Experts of a small language model: 224 GELU neurons an expert, 356M tokens.
Below are experts of layer 2 (counted from 0) of a mixture-of-experts language model. Rows are named router (the router's row for the expert), up (a neuron's input weights, with its number) and show model dimensions 0-255. Each number is 50 + 10 x the weight over its row's rms, rounded and kept within 0 to 99.
After each expert's rows: "mostly gets" lists some tokens that are sent to it at least half of the time. This comes from a sample of Wikipedia text that the model never trained on.

# expert 28
router:42 50 28 47 47 36 47 50 62 50 45 18 51 46 43 42 48 64 67 46 37 50 55 61 45 43 52 59 52 60 49 29 52 59 49 59 37 44 53 58 45 28 32 54 47 46 50 41 64 36 44 42 47 53 63 52 46 52 41 42 40 49 39 44 50 55 41 55 48 57 41 41 45 44 42 54 52 39 45 39 56 41 52 57 83 49 45 46 51 50 46 57 62 43 47 63 57 53 51 64 53 52 59 56 51 59 31 49 55 50 57 23 51 67 57 46 46 21 51 66 57 46 54 23 86 50 49 50 64 43 56 44 47 43 60 52 30 43 50 46 45 58 48 51 45 47 43 37 52 31 56 55 31 62 47 60 36 46 41 54 54 41 67 62 69 50 49 59 55 50 51 50 51 38 39 48 52 62 58 40 50 57 79 51 42 76 49 44 47 55 54 41 50 54 43 43 47 41 54 43 47 48 54 38 33 53 54 57 45 54 31 46 69 42 50 33 46 40 42 42 43 69 46 48 57 59 44 41 63 17 56 43 54 43 39 71 57 55 50 51 59 44 48 56 37 48 62 54 56 49 41 51 47 57 39 53
up0:73 58 42 58 56 61 42 37 58 39 38 59 46 56 41 38 66 52 50 52 59 37 55 55 47 47 44 52 51 61 60 28 43 45 44 53 54 47 57 59 53 38 64 56 69 45 50 47 48 47 55 44 59 47 65 47 57 45 36 54 71 54 48 41 53 46 38 48 47 60 47 63 52 53 33 31 49 43 67 46 60 40 55 38 38 48 60 43 37 66 34 72 53 43 42 57 46 37 45 59 46 43 53 45 63 63 46 44 44 53 66 48 47 54 56 61 23 26 19 49 57 36 45 52 48 57 47 48 54 52 41 58 50 49 54 36 56 42 68 41 40 52 56 44 39 47 53 50 48 72 33 53 59 44 51 44 40 55 68 63 51 57 42 64 37 24 61 41 31 43 49 47 76 57 56 51 25 28 57 56 42 48 58 47 55 52 58 40 44 51 51 53 50 58 54 48 63 56 56 38 48 61 60 51 38 42 33 68 50 37 59 39 66 41 45 38 62 58 41 49 61 48 45 48 53 48 66 43 54 38 50 45 48 25 57 61 39 63 50 56 63 59 55 34 50 46 64 49 44 53 55 62 59 47 39 33
mostly gets: " of", " Of", "Notable"

# expert 16
router:44 53 37 53 42 48 49 38 57 43 44 43 54 50 46 31 51 62 57 48 36 45 55 55 49 42 56 68 41 45 54 42 36 63 49 61 51 54 67 49 42 39 43 48 66 41 50 60 29 61 59 54 46 44 39 51 54 70 48 47 39 54 56 41 40 63 53 34 55 55 33 47 43 44 53 70 56 46 36 41 51 47 54 56 73 48 48 38 55 56 47 58 52 54 52 61 56 47 51 59 49 61 55 46 69 63 30 47 41 54 31 46 43 56 62 54 35 35 35 66 58 45 71 36 45 43 53 55 52 46 69 42 57 41 62 67 38 49 60 51 32 58 58 51 35 63 39 42 68 41 51 46 45 58 49 51 40 47 51 59 46 61 36 57 78 56 50 33 54 64 53 51 41 41 50 49 56 64 42 40 56 58 66 47 48 73 52 38 51 60 53 41 57 48 47 53 56 40 60 46 39 66 49 38 39 56 49 49 39 50 33 43 53 41 45 25 53 47 48 53 41 60 66 34 69 22 48 30 73 23 60 44 37 44 46 41 54 47 55 50 64 63 36 57 50 46 55 46 54 46 38 43 52 53 34 68
up3:65 56 51 39 49 35 39 32 51 60 54 63 53 47 52 36 50 50 20 51 45 49 55 58 49 63 60 65 63 47 53 48 55 60 50 46 35 53 30 44 55 29 70 39 41 52 51 30 35 58 41 41 37 56 55 53 43 46 21 55 53 69 46 42 66 48 49 29 43 67 51 45 40 52 49 62 52 60 37 35 34 38 50 35 44 68 45 56 44 47 45 45 57 48 47 37 41 61 49 37 45 45 62 47 47 65 42 54 44 51 46 37 45 61 47 49 61 42 39 35 58 42 60 63 49 45 43 33 44 53 44 46 44 52 60 52 44 51 49 46 41 44 61 52 55 62 48 34 42 68 51 66 46 55 50 41 64 57 39 42 51 55 46 37 48 34 54 52 56 56 56 66 52 49 60 69 62 50 49 39 50 54 45 38 33 50 51 36 46 45 57 47 45 45 49 25 43 52 55 47 50 51 29 51 48 60 30 50 69 48 47 55 62 51 51 56 27 52 54 36 49 51 56 48 36 64 65 47 53 65 39 63 46 49 61 47 57 37 58 33 42 23 40 29 35 38 35 67 56 46 50 41 64 33 54 50
mostly gets: " the", "The", " The", "the"

# expert 50
router:45 52 48 50 47 41 59 58 64 52 45 43 53 54 45 56 69 66 59 55 40 48 64 35 44 42 57 80 55 51 39 48 47 45 51 68 47 59 44 50 41 45 30 49 41 40 54 38 39 35 66 43 39 43 59 47 48 55 56 35 44 58 46 50 44 45 68 64 52 50 40 53 38 45 48 73 50 44 16 36 53 48 47 46 61 42 40 57 59 39 41 55 55 44 41 51 46 52 55 61 38 54 51 53 49 53 46 40 46 36 27 43 56 54 53 41 38 48 63 53 53 43 59 29 87 40 66 67 58 47 56 54 54 44 50 44 39 46 62 50 36 51 49 45 39 33 46 45 60 41 54 52 38 59 35 49 44 54 40 57 55 53 61 86 71 58 45 44 51 55 62 50 50 45 51 39 36 58 49 52 55 52 54 42 44 55 50 65 54 52 51 38 60 58 54 50 59 31 54 46 46 65 55 25 39 46 53 57 35 50 34 44 40 35 47 30 42 52 57 56 43 65 53 29 46 47 56 49 71 49 46 30 41 45 66 61 49 50 56 38 68 52 54 57 44 44 43 58 55 56 33 55 48 57 61 63
up0:46 50 52 41 67 53 54 60 53 65 38 50 58 45 52 51 39 40 65 53 50 55 46 55 31 84 61 33 54 63 29 44 53 58 55 57 57 53 50 70 39 62 51 56 47 62 31 53 49 68 54 46 62 75 55 31 36 46 67 49 52 48 58 51 56 60 60 49 47 47 60 48 56 47 48 46 40 58 57 26 49 65 42 50 29 43 40 56 43 42 39 44 55 58 36 46 42 47 43 53 41 61 57 33 59 35 38 54 47 63 39 43 46 68 56 45 56 39 47 55 33 59 59 54 61 42 53 42 66 33 51 43 40 47 47 51 46 47 44 43 39 55 57 58 55 53 72 63 46 44 42 57 54 46 39 38 57 66 43 57 48 78 57 43 52 67 42 38 59 49 71 68 41 48 43 47 39 52 52 46 49 47 60 56 51 63 50 58 62 56 54 42 53 39 65 58 47 42 58 47 54 59 32 53 53 68 50 40 43 43 46 47 60 28 22 44 41 51 51 54 42 45 56 58 55 54 28 48 58 48 61 61 38 41 55 38 58 38 48 49 47 42 39 49 47 42 43 70 23 43 51 41 48 47 73 54
mostly gets: " (", "_{", " (#", " (\"", "SI", " (−"

# expert 34
router:47 36 40 49 29 40 41 38 58 49 58 49 51 42 36 49 49 57 64 40 38 69 44 54 48 49 47 59 32 60 57 33 32 60 49 54 41 52 61 60 47 49 49 32 47 33 49 37 45 37 64 41 41 51 36 42 44 53 33 28 38 60 30 30 52 64 50 60 50 46 38 60 43 50 49 67 60 46 46 36 56 36 55 53 59 59 39 45 53 52 52 59 55 44 43 48 53 60 51 58 46 43 51 48 45 56 43 43 49 57 43 50 55 45 59 52 42 31 54 73 64 48 58 37 36 35 50 66 51 49 54 47 41 64 51 56 53 51 53 61 35 63 39 59 41 44 55 46 39 68 62 60 45 53 31 43 59 58 38 52 65 56 47 44 58 44 63 59 51 48 50 59 49 37 54 48 61 62 52 53 49 38 45 55 27 45 55 50 55 61 57 52 67 50 57 29 70 33 53 43 44 51 62 34 31 37 50 51 32 55 28 34 54 40 58 40 35 42 50 59 47 62 64 48 66 43 64 27 65 27 60 36 42 41 56 56 45 46 52 51 74 60 54 52 54 28 42 46 52 42 43 41 47 45 58 60
up3:59 46 39 47 42 68 51 47 46 52 43 48 43 41 27 46 38 34 56 53 53 43 53 50 50 46 50 70 36 73 60 52 58 54 49 45 60 49 43 45 62 54 37 59 45 61 35 64 38 74 64 55 32 39 58 56 60 64 59 38 38 48 68 48 25 39 42 42 56 55 42 60 46 39 45 57 47 59 45 45 51 44 55 51 48 56 30 46 46 60 50 41 61 64 56 38 63 38 55 35 41 39 59 35 56 46 61 68 50 57 44 69 63 52 39 55 46 37 52 54 61 54 41 48 37 62 43 26 68 60 53 45 42 57 39 59 50 54 32 66 45 41 53 46 55 50 56 58 36 35 55 39 47 47 38 54 40 47 56 44 37 49 23 45 51 43 64 61 56 45 48 40 41 57 41 42 37 52 47 54 50 45 41 43 44 39 48 50 50 32 50 57 43 54 38 65 55 50 55 35 47 61 52 35 58 68 37 39 47 61 35 49 52 52 52 58 63 60 61 54 49 43 34 69 51 55 64 37 49 53 64 47 31 61 33 60 65 64 66 35 69 45 64 48 41 59 40 42 52 55 62 61 33 53 52 62
mostly gets: " ±%", " Synonyms", " Socorro", " LINEAR", " Goals", " Won"

# expert 13
router:59 43 46 38 53 41 66 51 70 56 49 70 57 62 36 38 45 60 56 54 35 47 55 51 37 34 64 58 47 63 40 43 39 48 42 77 37 51 51 57 43 39 40 55 61 32 43 49 52 36 62 40 36 33 44 52 43 53 40 48 39 56 48 24 47 66 58 52 62 43 44 46 56 52 57 60 60 50 42 50 61 40 55 49 42 57 43 68 47 48 50 69 67 42 46 60 64 43 47 61 33 48 54 59 51 61 32 52 46 36 57 33 52 46 49 39 51 38 65 67 58 51 51 35 77 47 44 62 62 47 56 63 49 30 70 51 53 53 48 44 48 48 50 50 33 41 45 40 47 62 66 45 42 49 50 28 48 69 50 67 36 44 47 50 56 43 43 29 44 44 52 51 38 44 51 55 70 49 47 45 68 51 40 41 28 50 43 49 48 50 47 55 51 52 59 41 44 33 58 42 53 52 49 44 40 45 33 65 43 49 41 47 57 34 56 41 45 42 52 40 37 59 60 40 49 39 60 34 70 32 48 31 42 42 50 54 40 55 51 27 58 59 42 50 60 45 39 60 55 37 43 61 57 44 39 61
up0:57 53 53 41 67 51 56 37 42 33 43 46 63 49 48 56 61 65 40 47 48 51 40 59 55 60 48 52 42 40 31 52 50 48 57 40 50 38 51 66 51 56 51 67 35 51 45 43 47 50 43 46 39 42 29 51 35 54 59 49 58 49 61 34 54 45 56 36 35 55 68 37 57 58 58 70 63 58 35 56 64 33 50 28 48 55 30 58 44 54 46 56 61 42 51 48 69 50 58 32 37 51 35 41 42 47 30 49 46 64 72 45 42 40 63 38 65 31 43 44 36 66 55 61 37 69 53 48 68 67 55 48 37 38 57 45 67 60 52 55 55 42 51 62 65 38 57 39 76 51 47 54 35 65 43 38 52 52 49 53 53 59 50 52 49 48 49 48 39 42 62 57 35 52 61 49 42 41 50 46 67 51 62 50 45 47 54 26 46 57 47 57 52 37 55 51 56 58 49 47 59 45 45 35 32 45 52 45 64 62 56 42 52 30 44 63 45 61 55 48 52 56 71 73 57 51 34 39 39 61 32 56 56 36 55 36 63 46 60 37 53 45 43 42 48 48 46 47 53 34 49 41 43 36 51 50
mostly gets: "isc", "oc", "unc", " Poll", "/sq", " Fund"

# expert 63
router:44 44 38 41 50 41 53 38 54 48 49 57 51 43 41 27 44 51 61 46 38 41 52 61 53 55 47 70 45 45 50 39 55 50 45 67 57 49 60 61 45 30 28 54 54 32 51 55 51 52 56 46 45 44 55 49 43 52 34 55 34 60 30 48 45 52 41 48 50 27 40 61 37 54 39 58 52 41 50 46 39 44 56 48 56 56 32 51 57 57 52 58 57 45 45 60 48 48 49 43 46 43 54 40 37 65 46 53 54 52 56 43 46 42 54 33 32 38 73 67 70 46 61 54 89 45 50 59 66 50 54 45 35 47 47 46 54 35 49 42 31 59 45 49 43 58 36 46 45 35 55 53 38 56 51 46 35 47 37 63 43 45 49 68 76 45 46 38 47 49 64 59 42 37 47 31 55 56 47 32 64 44 62 50 46 62 48 73 52 59 62 62 42 48 59 50 52 40 60 39 47 45 53 44 37 50 46 65 48 48 49 34 56 49 51 32 48 51 46 40 47 59 59 42 56 33 64 33 65 36 74 50 52 33 62 54 50 59 48 57 61 70 52 49 50 47 63 59 51 75 35 51 48 46 52 71
up0:45 54 54 46 55 56 46 62 54 55 50 57 29 59 47 47 50 69 34 56 42 58 60 40 65 27 58 57 38 44 27 47 57 50 55 49 46 53 52 63 44 45 46 48 34 51 36 53 31 51 57 54 61 58 45 61 60 45 57 41 45 59 54 29 47 50 38 44 86 45 57 48 48 42 34 48 28 75 51 41 54 50 49 42 53 65 44 48 51 52 48 68 28 52 36 64 42 51 49 50 40 43 60 41 63 48 63 54 69 55 63 49 43 49 62 27 65 42 57 58 46 37 56 51 40 45 51 57 49 55 55 51 51 48 51 46 35 65 41 44 51 44 30 50 51 42 45 40 45 48 53 39 43 42 43 60 72 71 39 50 45 37 53 59 59 57 57 39 45 47 42 56 41 42 61 29 66 26 63 54 42 45 51 52 65 43 45 69 33 56 43 68 35 40 54 52 41 57 43 36 33 62 54 49 42 48 75 53 51 52 52 40 45 35 57 45 45 53 58 49 55 50 39 54 33 46 47 45 52 36 29 56 29 48 47 61 50 39 54 45 73 47 62 48 46 60 64 55 49 40 42 47 48 40 46 56
mostly gets: " to", " he", " she", " they", " him", " her"